{
  "d_shared_expert": 0,
  "init_std_router": 0.00748,
  "n_head": 5,
  "n_kv_head": 1,
  "vocab_size": 16384,
  "norm_place": "pre",
  "init_std_qkv": 0.0421,
  "init_std_up": 0.0421,
  "init_std_down": 0.0,
  "final_lr_fraction": 0.0,
  "doc_mask": true
}
Below are experts of layer 4 (counted from 0) of a mixture-of-experts language model. Rows are named router (the router's row for the expert), gate (a neuron's input weights, with its number), up (a neuron's input weights, with its number) and show model dimensions 0-159. Each number is 500 + 40 x the weight over its row's rms, rounded and kept within 0 to 999. Numbers have three digits each.
Before each expert's rows: a language model's description of what the expert responds to. This comes from a sample of Wikipedia text that the model never trained on.

# expert 33
Standalone numbers and last digits of years in tables, dates and lists, like 1943, 16 of which, 3 | 5:00.
router:530479504482467425544492478493504593543461458494487514444576513502540546541609467458455483423560485541540519463482496500440499466502500470550458544534481484544500465492552492521571579493401444609473439545429512523476481490466428465508502496530497541525497524496549463421533482544465565490452476534496423488514487539493528545566479506549454509443491457476501543460511530528586497502449548498507529506458497434474506459421448446518443537472484496463543543547500505503492521466466504
gate0:540509547524573573515441536547476514526494516473503515476521490557528492443480500543501495496486518482517469523580514525466485462502451511568527439559515499574498471441456452492509545439495496475534480484545489566445505531464516463524530485588498503571544440485444480484434498541498509530420509426466601592417525459525577504525527509491530498462465466419509544486449512533509478493541497511456391472414428500502477543495504484474530443536551476545584458520506447523474473482515469
up0:465427462478571465539544458528556518503508552568465525533461455547523469497516476461506534580415491508536499541540491464463521477497482516502532549481572443489519487496505503507492512478498496529484455466495507544528510500470519549460511476372429491509531458483504514466474506430420531564543438438523529530544495466516494494448533465557518508533519469521455530465474505467492441484536485517467484519512469506609465512582575490436562474367496496592570557489526477454487456470510459
gate1:429495503492479496487490570442487587502466500524431538494528513491462483515468492465538471499465549506538504540519462525476500499506515503487480450406520541518556531498526567397455525502487526492577455443539520497476407520456441496456506565511495410599459494480481540525564560519435528478528477545571460533534571563526475618501441465517437535490504632551534498496492485481458528533485464519495483559502514493521534454542514479498520492583472493530518470557502469498462513510493503
up1:546509522554485494445517507565500447491511500491525546505490481446481479528472513453494512522563536505410549427416489501457456504481469523516486475478500507350486489531534490539506489482487481477427511500453442548459591450527518496479555504466468539470528461538510483557475486475456457489484591420417517496500492391433551460530533519469531471546446431452498510468494542534517416492537501423521583560530477474499468458486532525465526518479466481507463515522535541461459520541461568
gate2:514503477474531336488536518476510584507506605469505514559508500605488468522554453536431606415472539486446488458503499522495469448499517489551492476500506525456524541502546486501481518524483532548446504540485571520548458450544445501480434467499511488550481504507484434504476593541482486452521496521488480478522457490471500532442502479559519502457504500553455526549487519481511557529474474527575429532491497480448499519569549502585467558511506542525465564540513495451514567529510508
up2:513544467537524589535497542517499463472507441504537450511481454466543489514493510605587460511509484550500608561627532496457516468475516493449525523494498466486447530464481500553387600501550503485571413463536498528457542531432474456510490470501540490550439459438509585551501481551511461513477514526577461506474519528549467495495526485471489490507473492492527477422494536478499473490496512530523503486537479600540551508445471523445515499512426487484487501518517512511506531565476556

# expert 18
Opening pieces of capitalized names and title words, such as Al, Con, Mar, Pre, North, often split across tokens.
router:494462519520483498566506447496486540521463495437497568466546555443513446482524517520463411435562519543493525513489545491441525477504542500564463473523570513495567550439491469579517511497418486501484466527425587480381530496440489471516549523483473481485501606495531488494538462536468484443544513489557527534551541530528504440476469493497561535466443388505457457556461439537524514517441466489481590499480457469497510526456482491493532522491510493458537509563509480528544545481443483
gate0:543509557522534532512502462591509494441475467459482557489444494520524520471495600437506527506498398562505573501467496502502528472539488477471560507470547508484560521473469503410516499512538489571472496472409478513531552501419483522498484599510553466504483458439420478531506461514442504603549508452449522541560526447448511455525436516406540483413499495468479457513535489558485435525477496505470458503473501562502482503504481438520501427462529528468522534529445511507484489498529542
up0:492515480561536493433556473456489528516480497560523469554469435509473493515513499511443553562444530595506536503434530440528475484496529525381473522470557575535566495498490489504497502485430556539545516474529499538493401556560476584493509497495443502470398417515511568476566453504484558509441474488458551498490520442499459538465479548545508508453466513494540477465573524463510528499482508512489491514458476510513476532449586497453501490561566457505552487534475437513431510492497539
gate1:608499507564547499438445501490475551453500509576501504492522512503540477490581569532527521505495511477515486515459523507473460530451500486453525521483474454521480510473499490492574557506533465461442570539448483515437440546451505480473426552441386512517496513515473507486525526409531415432562492497483546485483542491487491455465461529523519414457415457479468470510465545527462557518488447441425572446507571467494518537493511450457510496519512526566475531483479574493505535476431497
up1:499412540501506496471484518450556509469502542505484497491455509528586479517486548448495540447541497451515461472424519458471522442420471490446462451587509567488488501519528463546517501549541527443549481479477570552556510509457494398384506486437441523458511496473424476556492505462531482448501519457382517516480464522543521461523440510490493447547512496471474500499510502559458507471536449424449554503493541457487483558544509447531484574499537550566472497497439450504499511483503527
gate2:500453512493519538520466529503472504457479502591527499431480492547574523561516516573403458511510461476485481510445442504510558418511513593450470510501526458529545533507511478451549550481458474532520431551474549451475543518495544502511530567424520495456502575444481530439415479452567544432511515493526514545454537480554521493509447505545510477472503458500522461517501544484459457526543551524514507544539529520446493459473494512542519462545554511400480610555497486480568542503448505
up2:494568459469563511445582544510513485469468551484499501528452491480468484475477510492585498534436565480456475499501458524531412533504496581537519518473575472598504564446512465524524483503543574462553508515541543465490515505537491519500496456553524558507517531511503399506528540478473460504520458444541476536527515569484500441491481511490505473593572475493591450536530450479531465518483456505508549506427475532498578479521560499510485610524585495461498483497494556511445578515492513

# expert 30
Prepositions and linking words like of, as, on, for, like, plus opening quotation marks, often in titles and descriptions.
router:474454472489524507506442495535518526562521518446461569442547476527554481460576505439447462463480494473504572531450501412471491497489528503498458548526528558529419484410539510516524569551480449576506455447461496584460510514481522464454476528524507493504454540502453442469504459577446460515479516489574449576510488457470449490522462482502513592542519492530493525490573491592553463423484484506574503522527485505461467520512482486485484576459466527546523443549546461494514541493456456
gate29:528437464538490552513482520567549509537509506462462528446529468487557559473448474473527510495498534446506499506516492428463580575465483535437485513578453560470533521483565550523522553549471479470512490491472529526511492488457457492503497498439432507447542555417605513455434530537496517466535516464502496495524482470575430508497500487439529541445497563518484471481503544484477480472524508512570497454514414552455465406524513538460521435544400512565510524481526493484514436498478592
up29:483445482528518576533511566535527483517510495487418504439534457432559536454429465483515500516477539453507476506487462446467589561449528458471516498525475585437548567494559504550534509509464500486502539496512540567476505459444410464507442480417453480416561528423565506506437505553496443555499519469490488514502496493568470503474517448440543511405470529548540474453529511496495523472476505524561501426508472538490475451503543513472511448558460510567504498471554455489511459488504549
gate30:530507431473534462434464514468548557479497539466515451492501503536468517414576501478538527486526530466531451564535505476498536535558472582470581484549547521565447491518475509540499481545566496457511493487466413608476521469543519475574456442509574546478464569483479498495537476517516518476499513512474446463534437494457447506543468470527480479472451490603465546554511540477472449507414479517494485529522506460493476449489544421507461502502502528577381488448538512499458505503496531
up30:468509411471473463549479526487527585494497511452558484528508475518509443506555529468503425503525468507452478528570431526523461601505386494525503506563573574481482523506487507528502541505537464483555450452485457507524537483521542486461493468509519525470474543470502493482533486589466488543533452456551440491533457487482416530554560489534519458461453531608476491526505571526471456553467481493532499529480491497472498506516569481452480516516573492579451488439577443527463477426496462
gate31:478542524444479498552474549532491514529447504483540490462588490511436607485503510529504494473474542463486451467537460506483497396474555551499539498506496559527558519412516494529468448517532511496490506432455465498510503495495466525563412538450492494531515478541552480546583517504530455545501534552547474524577448519479504513485482468524539507398469475502386442445488542517454557458455461539455513532523586514526556503521499521527533483501567523452538497456507431453430556510467504
up31:472472534427462443503546553542464485473480447440528462524549565486488522456489437464525468524538438476508537476500499484539534542515503436500535533534462436466504495493523499518494490512567502515528538563522465449542523497568516456507509526532471584514443490489450451506549589543535469473592488482489478658502440473495434499531485424515515506428567500490522512504473586588500512522473496461558457443475476495449536573549541499430513515521562468532539462473517485510513514484543473

# expert 8
Words and numbers inside wiki table cells, especially column headers like Votes, Candidate, Apps, Result, Notes, plus stats.
router:505513458464526409619523490515502560511503478474449518480480488486510514520519488495467440406522533481553499530429546479501426527508491513585428491503489549612444507469516492610557535525442519584518499537485547484461535405473482494468459527482486492498444543460517506528530481497453581491514547437544507517505457519489497476582480494509493514545468389500473515499460451514516483536526495471507577555503510470521436507535476463463508536504477444522532499447479475452444563531457458
gate1:525538476496424489540523437479459501544476458465452515501449546533474490464453515473428500420512619457519474508539587468454429444473522489500525533528430465445510515492470461463486507514451575518522513496530471517430418534490475479557548566560437443495441460458456558494576466487497473509492468508540507551507482468490491538511480524480494467490514478526477553523545527483556474529518451504499473523446575550467461567479446465450500490483510465494627532440539471453487547495536442
up1:473518445516389488543548473429507533525494476526440452494477585534486533461472547499422465439475608438538480520522595491489475431415530477526479547477434463512496544457494445498488474490409545496493482454533507517489471548481446500538507572501447512500471505478490567470519539512537532541486477512499529514529468484470510527543454499461550443458525454469518516528530525464518529490516488475416463513433494567450453522468469472453459428468509452558586532496521444468498521521523421
gate2:447486475422487458531548514492620507514480561519363532572502500464471517516502465504535413457471536486430436509484545519475479515517541529522495487498437505464432496507485386523530474430468512425442460545526542476454478476480581503528542556503492451499514492534484503458500470438505535518519524487457490497584437473515512503566535568522505547442471535510490467544444516510571454480494511477540560484504460506586480419536463520471490528490560489502526530477488439463486478465505522
up2:472574471504503546475468495491569545535485522612474486539549507448473494473528467446515488493445524450415501495517530526422424504517532487488421522492515459547468475547518509496519512539475510459407486527486505468496540505482528478532487511494578460516546517530458533388541497501522513517481550511431516390550449486559450556467527548495457535474517438447448424464533484531492443567494524510554531545490461568469527446526520524510478464506509504499543542448531561471437401482509496
gate3:541508523538534464454495497470601607526540477520495567558494511461522520446537501496505536483466482518454459505454495529535474459528515485548522420519493533484528512418506514458407457509537487548546515525484402438544482486417456592527496481543515454560521548395468481472445555490582535512546540501461561499476537506477500520567464509490499527527520432461481561543483490530513464474522508483459476496464487471513552416448538533535473505583502475452465485517527461540570473514547479
up3:566464537514499488444513504517559566463502474491606514505545440497522441470501493569554517452436537500529526502470493504532539446548426499485482530552495479486458573525499480491464495531491505577472453537487471500502498518521500536464464510616537472519515546451479444474455514468502529518565541545549585421471554538507439506573475472526457493529502492452437432527522548508461454530408520528542510510503515486553478426475502456525495528558502528534554424564512489498512510415529415

# expert 4
Punctuation right after digits, like decimal points, en dashes in score or year ranges, and sentence-final periods before section breaks.
router:480533469502546468500442518578468547441491572456470482436490479564522542460509469477410436481589533440495520551492541430482437531494499492506537515512530579545537476483500484540567514522469442604478508514508548496470492486448525454431555518499518541513496545446557504500533469508486494497472459496480435532510531507529479483517411432511565518521399468529516466476460448538505443560487454458522554527478490526474472486409527443454521530430446524519509476572420500499537491504498472
gate1:448539488504422508494454485518546535462450585550525513522539513501497493486540509455528501521522517502502447520469486550447503454466457462500529499556565530518469525535495506599487526498519440524526549526554456462517420418566449450458462491537479552528445556497590532520529423486556480581486538520485484551463457510556542468508561527456464482512474469480507538419454468494476511461415574485478569499463602485535447449476494466521536507573466460481511494530531540547553513445492492
up1:512493462474497430554514535437433515543438472507476520532510557451470434547497561485518451464519464513496426495537402525533469558538493474452454489463447377428533490461531501559523475430454571491440529499551507532573540543433485467528480470514514504468552549500464472411410513492542482495441484506536456480456506445485501456446510548511489485553482456475487505511477539462524515515479475505511504482553460540464515485539555484442501561500595501519547525492468479447578546523512523
gate2:504545513569476573583453441490489573512449511477538504459500509498477488491470469403618538570499541464571559541508519517544503477464476504505506421535523508558557475521484553543494497540503438574550457568539520479494544454411466460521558554564470442484463519611520461533472513515446508538529495512553492463520560531582491498427517486481503501499471513560448513478474517488481466541503552485469475500443523554525464459495488471518529530547492497567529506508579514511518507446510462
up2:535519455497516469418564538519460452488537466528499436498538462519521498516535455535419445456459480515489426486486464436472431521510542555517440573462457522459426537531494491467539489466485512482496578475472515525514477517553533592464503455467429563537506469445453579453480531509505491459517534522467550478482437504418495488539522540524508544535529465443551537536509465465585514460537496513480537547536435530476555522474506535536497516463489485443491468504525441465455536542380564
gate3:529533549549465464524506548531480481466435449473481465447493571518487497492588523474509490554488472469441481478603531550478483485483462514466518482460539545450524485469446375481487398525531516481520528478489504498527481549484540564485564546568454487479487578507476468477546436514460581510517483521549473517473502499505479543471586479406505495521493393490417500526479551483531455453503454471572533482538483552520546444514450474490537516453474454509471480522548554520478525560548509
up3:532471496467516465433437575554429505477518515551548473512515498461497516602484459505518496520535550503490525571463589468482559450528576463399466500556559466431432523515487466482512535496495538588553572476530448492562553471430464472564535518510529482525449478444444504478448512590531547596482487477531522464524512547521531533562522496505490507471452550481470525485527505467484453523468550492521560534499519505502504536480508548506520529507568540490551464534542466452472525553445505

# expert 23
Single capital or lowercase letters starting a split name or term, often after parentheses or colons, e.g. P-efkon, B-okek, H-ōryū-ji.
router:516465443479507498556457487536515615567534460529496493501494463506586508476517431489495455466544584440523512551413563507469461586560474510511485485532498481557504508487511547487508514540400503485512445516460527493467539463477444434453569495479500580502493588516561480473499458565492497545514529468529475525490498478508455443548420417475473553477463439461500431503510482546530519503383455481532530470511441473513477458502495454470464499488495493507529472487435509439474492558522468
gate0:557488551472494503466517502506465465473553494546447577489478470564496474455553477480526499482545535539498490523448512471504404523513496444405552475468520409495449493487489494587506487462583499562539511443485569511496493486511506506512494571474557522536521461556478511407483500570516505578555524474520453541410505468462476458475469513567521416491475423508444561492524479489504490434416485450482452441488486511447534509518473530455538554516475527565454498534557537467462484522559494
up0:632434494458478534452463479537434495505486484480489514455489514539499499484528518498456542476479501521521445539483500531459432525493490508439443534509520393528519497520510470509549529385548490435520461568501531458533517464496510571564489483527545580427480514532544553423532526528553477496515459510476546459497432500523506491453451447503536491493501520588515447438508497533465493446484469461494450494475554529542500509555575510471501529490485558569517474469545529574482570514501594
gate1:466475448446508416479508497530562514513529563501475494484465453474482487547491490473398471469456561515474472463503493506517540509488525498554571521475508483473586472456431560482526509467399471433593552546414513574533517526433530464458585504539559470499520497575522503560477535550517471552538476480492473497521511488513520480575528510511522476505494475513458537486522563520527480495441527498470473612509555466573515517533435539529532467562522488489526523460437492497522436500423461
up1:532459401498503514494508408525497534479548503480437518483540475526389496538464464467502495462491454446583503499459517503505528521544481510492578545579520448531588562479563544513475517536490440511539528472525557493462473505523522529419527526593507410540539549483582521531445517585602502510519468469514450459522537541498434519569532471475464548516531492564476463469489535507482519518473527437525462552516543469497496494521455513511475464515543511546441461539479513432492477481491474
gate2:591504500551448494484557492549451443581500531467492455516473491463547447556494497479448506509538503502448500520473392445546527589532448485538505525511525628464449492488502484486472493526491510575524537508468456484467536474579541450527498438543492512496450512480524472511513521435509549482513467538535533470505502508495520460557503468457516470559451584499468473520543458460429537519486505575510459527559475497447452484561536508413488542436431506544498507566432545455528483470524534
up2:513438503524539515510560518470507499526552526493481532529491562452511485500506517484512496508457524531483494470453578452452559502558513468517474555510498501426387465492524488454449452530461531524568496524555469507449505474560525477517499472534488546517477533487489472566522512487473452545525435492528516565454495552604457457525514425499521589488448457530575491502519517481484531556537422570498485521580490507429520479492558452409472550444446547561481396548454473525521507499534527

# expert 12
Spaced en or em dashes, slashes and blank or filler cells in tables and titles, like "Games – Doubles" and "— |".
router:520513496463553505529491503512528539479497480514460532472546527531583487489585457446487483487503500521494550529464485382501451500512534470548486494534478510559492469470504523576548518499428504632551484482456511575411535487443499479548452476470497544490490526485494479521536487571482539468497541501492480510502461471476510481493387483522557525471502450455471524520477404575518446519445487450587593543467551465514450506524481405480457573488458461501543502484454491468495566516505483
gate1:486508599514475523530468488491487491577426489516493517490550507547505489496485430550414514582462470486528537569521503464486484534519527493498505562586477483488538342572475478486515472525502484506526565538569531507397505537485520496439519558540542531465486535490487506472507522582511535469492522450394496504484457450495560472534450460478519499478513497445550493521529495550482442490459444503520534472494589487450494538477524462449544489499497545443561550499479502577450513512529532
up1:547435539510478533523451525516567572476556474489537490489468513383526422487520483488549481497483515461541457533452517565508505424493435547569495402533468406511508560495475461519576483481570521522588537531525500522513513542503491541479458591488512494491485483503495538569470471506488515557478547571539492519532558485521533521491554509501474510519451531479525495550479527577509431500459507506495497512519492484435497433516484492438425580551486468565450532459414467488535503532478456
gate2:570526517523433516501500509595484522498521538505466571520474438471502434459467505427461490430511495510522600468571510461505536562510497530540533515468479532533523560453488506486552501445493457503557501449492497492542504511453386510495503522425497505557518485474520450553543462542489481520494388487522477443459605570426432501501577495489492469537516431496506530586411504527526482504466483474523479522489480489441461469497596553503459516505513474482466535499443544528491497482522520
up2:459437448518480587502437493476430408515553511533478545473526480516440481584488512502563479543493454516563524590552575461432518530564557530472560427474483546503562510438509533528585479480488498457457444473488517520485496460495463503569442564525508492486537437505450473530521557571432505490504501482489510447468558501513523498469538484482429489527531560512491476521489542489525497497441442506528551483461484468441489493541548576549482488505441551491455557499473501487593523490512526
gate3:585565478483551469471447439511494520523442493490550489483469563503530561533550526527555504499528545571454505461387461531506514532516595472513547526541508509558550434451464582527463504514480571528499498517508435545461496540482520503529496598475497531455509605507481549501456442530479526500493513522550426497452426589543546439481488463484539515554532573510460542513495511445474491508550468448514479451455497492457529495485511507496497490519477476486507442459560578491508471541455463
up3:448510489486501471524583495471504482445435480534450462429471453509518493569506485442554535525499542538556506488483564525549466510508522481427495453447524474504515489437523547481459480512543552457575603488486452476477457443486482466524529486430463484482540480465468463510501523498558600494504450528472531526498480553517429462530539475448427509495589434462454544476499496500568502527448541501544464436457578435585417468466495504555549531448506532507555550506537481526496500501531478

# expert 3
Subordinating conjunctions and clause-opening words like when, while, before, because, However, plus commas and periods that begin a new clause.
router:469477515419533429524428481559520537511452476474435575462504542471525550472515440448465479460533548520497532477494531539422535484496586440500449489527561487499453500450495514496601523553484496554445497580517525544470539497441486455450549477457499570466511541536434456467520447500465526479507512496529473550501458455551489503507441462589522542447452447546509494500531463536540442450496458500459532494434487476536526476486479487445514586415493453546516523535461490441498534542474467
gate9:474506460471477510493514438479432566496556448494455540457527464469571453506469526504530527448560568477547449482512506517459503527468530544563481504534508511500468493527500581444537581599468523433483514526509500453536471443538562498494564488436520508487544466512480480458441481562530431549468493494471496409494515493501516572445435459554526527425527448607485481489507550488509493566549494456473478548547423518499516496492464448454484543526434493459534536479496448519485520436439529
up9:477478448466526527481413435437465491529558490514487468462479473474546513525506500487462461453566546547539418445438499512504492459501567611602519500589484503495507477492514545437481549529473474437444528513492478472569512491465616491493531468484500464500481482508511513517481459516502501529463536479467487415484538477523548562443518479567500506367526471545427444517541501555479519494487595413500486522508493476510562521520514452475502499529474544515542519477445491528465523492490540
gate10:438492480467491533519505491478461484528499452543470485523479476565525553498467431537527516480389570423540581520440478461524506488452516488503501469578496502613516511509510532521460487471444460449450562577514457535503474545503498457494517556479554492538543468468457475424436572514518521461493473617540405523499445547492541510481514498535519507503461423476519521479446529447483485446563496479502468513508480520447506538536463531541506532529486542476419495494517585510531580524485478
up10:535531465519487498508523530531469485543520564534485547568531572493461455508462522554431432474461452517555473433599501408494486536484453471484495468462546515433575460483558568540525505480501462415521486540412448543476474549452532515447544508490540477476489515501571471490575517464481505448481456511516458580463494541431491543526439533525493522484446466520514487485499456488464520555502456477520513517471479439471470455482548499558449461452472460565499508439421544433525464507545517
gate11:456530482508500447518501469523492481530504420528482565512564476522530504520496548455525562480484543539508486441503462496484468458551511494533489485544483509535431531487458469472565506477516552564485475472468509453480499427540486492541442529502405490495507523591478516497537485458510487573510498525476455452544534474561525428440550496528458431492523443515496520521516523485481429527504503538476582555546541430472503470439499493462578602433519444441440511407470462446474416496439444
up11:449450459477517548478484517515546489537475430542472525519554436509511524430463524537561512508532500448557504482458538478508460561470443478484479541471473500566460490503433454461495595531492526512446558473553604560499494453447492447452462460533543498528500471491463613521504531491478504512527547477451496471571520481463538492466466508475472544558447480463497572451482569497535477487518522480556566570557547478494445529495473548462460527515478499481427486473444493368493490491495467

# expert 26
Single capital letters and first pieces of people's names in credits, music lists and tables, such as I, Don, Mitch, Wil.
router:488466480466501511549481497513552544474482547480460510475484536499537436431507419453515462417480576504495542480475557396419507494515516560543413476540574514556495507508570468526507520547472539498436447500425491557470508448485480471451545519523516485544479554505528487513566511584397553529502510457544476578513484499470476530551479491493537565506434390497498536539492482577516485463510444559529559512451499528473521536499492488505489585502467433490552478494509522529508498480474494
gate0:536550540485536513492444547487497476456489505523482552515555491480437538492486457453482382500466455465537453509516477515533446475493531597521514500463529490518457504503546540492502530493518525423468476462536504497568513404446410386474538473497492492518479542507522469475498517480458525505476452479462535519560457466490542498534548538532483441519511436481541480471460526464584553529542406473535509523531473494456519561557405409517461517490540453478462469464565521447476525497541583
up0:484493480502548495474541444516441520508504529521503471515507515492422554485446482406494458504523426506477424483478443528521477481486539470524450525492514481519458515520407495561421531449527567479484518454539515504494463483466539431492484564552502560591433504512495433528517496574508494478493447463509556497506521407479461391549483499490551492416504504504508540476438451526516486505569487543544487561527459515445435495542408428467480495513504458563454470495470511565445483461484492
gate1:510566518542465447527514468494473504516452493519601522556406520502449420512506488432537451528588558496492511474502473560522558484547525538583519555478494532563488431515547468489499541503498506523509445449464564482586496445566471401515475511530487427526511518493467466515573473533421482565470487510517486566441438521487506561532509565475500504495531483469517513535489491524502505511481435488502539518484441490436495533497476499416557542500493504450472509455498562522438444510434444
up1:493455522480511453518524475574512499579542514490533463362565508500499538451477487556438539429541470514520516505493476458532490493450515463490471428528508484517503542469486530569511480434500578541499531451553498497466474605512392583444518520458459527509486447469534505446449451537509452484582464427511508457466526453547457479497513469445533482564483503509504504492559497505459541523520533511454411467464501457538516437522466434530514455432494524576530502495508524455524498469505487
gate2:398552508452480490543526447528549498503509533520497532507474483513456486423581485494523483421504551523468510503483433565470535490521546525526526466465493542514478501514511480469475537502477459558477501463533522552528421514514564548520444452524509465501470466478546525616506594509467453566432467386530510556507490505470546450532519448511489471529451475426507465542393485477422506546479522535571480564497496498511484522458502503533476487497482418494568465480472548432528502447509526
up2:504500525508416498536528450534502530533504473502508549542482536507501467464536526554504465547485516526596577481492419441595520534563467382438562465566469452449478534471474543513532481470494489481523529480509469522493530476497455499538493495509491451558466518518517479494486524598537533489453574548404469522547460454586490499558506553529430475475504463484468528444464468550501541481491451503474539400548523487491512545579492543445515527505481501525475508550511464534431550535500450

# expert 1
Pipe cells ending table rows, section heading markers like ===, closing parentheses and semicolons, plus infobox field punctuation such as colons.
router:519516488492528451494448517523464528559500495454478505490519493488578510506525459518478506495548511511509597481482520455443471474487528528538462493464564491591472461441450494488524499579506527555526449475467525505460511414367459482461540459469536505513490549527479455466516480543489502463491487497581477567592492487605412524532409480544480504478447440522472575473524447496525550541467519514475530503488506516505444486460465489531447548460454494471502479585437411526464556486492493
gate0:473558537477406499509507503546406486498561450477505457538442477459504563549546521489438453541570452535468555535529498489493565541470587521424471488494488528541544523503550487460476490491455444494504515499530553469480477449532473495478511470469468517566505498484497481515501416475491497490438564482538476520427568486514487460557405516514438487505429473440483488402530574498536566458512511440547454458490559525480490539473526549442501508462451457540467547467483534502467579504486460
up0:485373479510455505489474397533506536524548477494552473506496410442441511471473560497473507478496479461466490495570444390505528501554558530465501473473473425521480497478544514427529456447438490486537479483519516456448465483494457472475519468533502486496472541484490464563504473480483493427396458566489494469405528551498535449543486557462507534529506585481511472507527509533479478524507512520484456492543475475532457548409511498487474453471562537512461590537535505510520578521522451
gate1:508536506471512556478470448465476500532434495468515484539468481502467517517484533556528576512536461451564486456467520509469449473522453509510462460534518535446483480473468627474538472392516515553504552494522507471509559511437488497485553450534482504581455536538501532437438429549507500541544535456531430533455485534536458510434532496437541528510501490495427501504532483498557514468551557525513486436542470528459493530367417495488530496560496476463495505524472576533451528501433453
up1:595507512540510564456479529464515557464522438554499514544529561504490537468493490536471523460470527537468568517501521511550543461524449553558512501515509467522459517590533516494454528574529443510442453513532475508512487492517507534490534515506545535449487499456530456533497545493538529457482468467496588504529578473512514434544515480511491467523420377520519541498489522511479492562590489532429507476505503451477504560566556505418464460404463510514601528437483503533523458442531552
gate2:539515431514479519412436474451444476556497544558442421442476521471522492543512520480520477496537555471510444536523508504485515505523480490538469503441521455525495591499432532475508480555553463516543499524410480480463572477421466523538497533489491495480484441468505442553532517547407473466517503504563514527533512499504535458442459427553440615454517424483531455468465449541461534507476459494452563563503519468535520484536523470531551475554549476445538458484467468502436504467523458
up2:498498555500430495510365543440532509503502470525597512505434489517516462486462513523473558477470557517540558550578503599511429501498485494519493542480480539509540548508539497444431517508487557450442533481508539555601488519441473396529446523552481461448494481519482490480495514458567456451539522495399495500531521416497542460486494516485461480530530527508466516513458485537567452537439473441531513457539507473509546528530463529510523475486515469481526492524513559532573466515480435

# expert 7
Raw byte pieces of Chinese, Thai, Arabic and emoji characters in names and tables, plus odd symbols like backslash and ^{.
router:469525480508527503519476504584522572489464511434459528469611539521544542503503456482477485435531479499517543516451577432457519529565478505475540505563510503520564504485499531487522530487451497544517550543427516576432523451456480471510521475510500493521514529475489544525558491528475495503519529482505514535589532516401470458548426493512515497524517439578444517474479448506555504552477504500479596483494476493499459488523492469487412611501445560520550452581471449460522492514477409
gate0:523425542501386495524511518495543562508491485412414530517505484493513492488488491512578480511536465518472462526480543503440476471482529461481522444488468442549472441496536600458493427524497525519512471508591545529512513529369488550521501440449465513561444503495447484463472520492517440503510531500444464507554466519453541486495469473395502550494504496506479450539439476512573511433505544525459491520539475499471537524514523461430503502475563516571505544481539516453511550446589486
up0:491438527484467526530513510545505491476456457481497469520482526545503494432458485519610498507545508512476494529456596550456501468492545425496448443509503473514470425528582564476497464505472514540497493494622568528483551474401491540491555467462497525548497475506451491470444501535499508510520532502400497502509480566507487474459487471443488595489550479542482508469432506484578515465528511445422519493542499516488518543540545522426560449555532526557491475480563550488486560522578495
gate1:538469507561554476516429482455524469454550482500443507427524499471534495473550426478484457512498524516535419467493434481479506497509518448420509565519449502517517457478562521516500440535454555566568441598492472541451497445526527508466531480416553547482412462522448482524500540480544470471533534524529516492442525487575466515530459534471515537564503473443509543513507479406494532468516486495522404481582475546498437451471472462538483519432492522441458521507564504519551483483525462
up1:426536519467424477504499491559478489528489519486594467511431488476429539593488518537578568480412480492442572496453545483452451516438499507505482483495511548497502505507461487529493517404504468462458488412502530480526489555456485498571470550588445468553523553473494557522530488571446588589460537501407482480577439482505560495448478484518517529551487452566486489475496490520506506509523523464532468546488531511494480523509498483492538505552499459549548484511501501494488583540493530
gate2:486487538520476547518499484528470438463470499540464484527469482502554483517528442514481384474550518523484465563506476532462501508487615502596516513524505548468487519521525498479502431487542489463430485478505509502430476468585476509510462486586513517466511563484453480575492579468535484486569499442499406455489471524487457497458490407510447531503544435440442524509450535458512491509474556484518534513537475510470482491496574402460538507454441589521455502509560482470524549454451464
up2:435513431515457582490496495525470538532437544556461535517492468594493524441487562503404513478482487526513537470524557443464507496476556557522549432539532453500518514462464511525459487547457460455450464524530449574499581556529559493497560521506474527552519499429543541495478432520464556558498481484482444485561505538488532467541529488510545515443483473424508536478554520539520502502539386500599459524496521482444471481506498501443449502541520463458496507541517549489490585542522507

# expert 38
Commas, opening parentheses and semicolons right after a word, before clauses like which, and, who or born.
router:501488506518465490493470523509514539503499532492462550502455522442558539502524452456392481467518556533481516467484481433458511470613518533486450483490553519563492501470503568491620576471488578525546499524485489496480563483449497500484540553490564458461454519545578477489530497528483559462550517538555480556478450473498524474531396416487475531475443480502488519546515497573525493468459496455497531447505402507531525505497463476558536589451522541429568479466496496453502459475496473
gate9:480544498531531525511471469500520533492525499464479504549525518477476523459458497499538500511539513536533481428488499499469469512479510517518507527445540487558440512520430494497481452469517471510650526485484514523446424497465503585521528466453496462478440480400566468463517453449508542508507548554533451500510451577486548545552458507428421549461458419455504515468525471482502512469507465499517379543496450548501588480480490442530542509449471486504457489526516426465522452430580553
up9:497566549505478498477488467454500488477495474485516551546527557466496508407443458455547535494540511541546480458506496525487496562447507531536507535409486481549475556564450514519484447507517523524635523513527463491399428463498515528477432478517448518510483449460502447523519477468490536479441565512529458527572466552476528533561487530480391561484446487463502462488522498501561526475493465512499429526553438504463562481519506435468463463441492523552462526563473490483545493452546574
gate10:548477535544511484456475503483495497538516562517511525464477423528498481502459480516474516477450537494521503462523530478527513565554497491576494454502478478510483449484515443443614534423506512472545469490400535492451497481539527479471537512513504526500519487456534470500494516465498540519498531558543447450464428512524437455452401447519432523546471471549552559513469480513441440538485506571510518508483448459499443531395479522606518527581517485455465510425468511525428437436479449
up10:531468454576491537492584531515501499502523565538534536447467441550519504485484498533455476511491537502592527441484474477475527453497508414531517469509516474498490502509513513529654510439464501487585474453561529514513527531485512461497488435517477498502510536514520431536468430444543495492507517488527491493566457478539496508475452474434499485530487527562592494541452542528493518524434520575488476461460438432556410544488483538545483493527518430524456458471473509463433570416476474
gate11:425427554465584492504480507511524444488432484461495566553471463509536533574510487568467505500514476520562471558425551500491448496477510501483475613535499565513531539510480457473470555504553440490453515484571564553504484507492504551593457455454551486524486494463517551520491544510567577510557530458475474495544567511445467517461464511521536499517527536443495486534487468493485503512477543551580521503480579523519535444477560568493557458540489540439456440476488543529556511477500467
up11:468553544486460470500446545503532471495557488492497463554548517572492529466492554476541527553486498499484508501579469512556520544550537467474487530553451459551503507499380576510520494498535600524526479506508538556475509460461505541530448495494472586449472509525504454510460452546526460504456570530495479557458480556452458479458431503536465481470524469494523517521558509456444531464488558548386476468463509506497501495534394486537534524467523530558508490580485464478499449555439408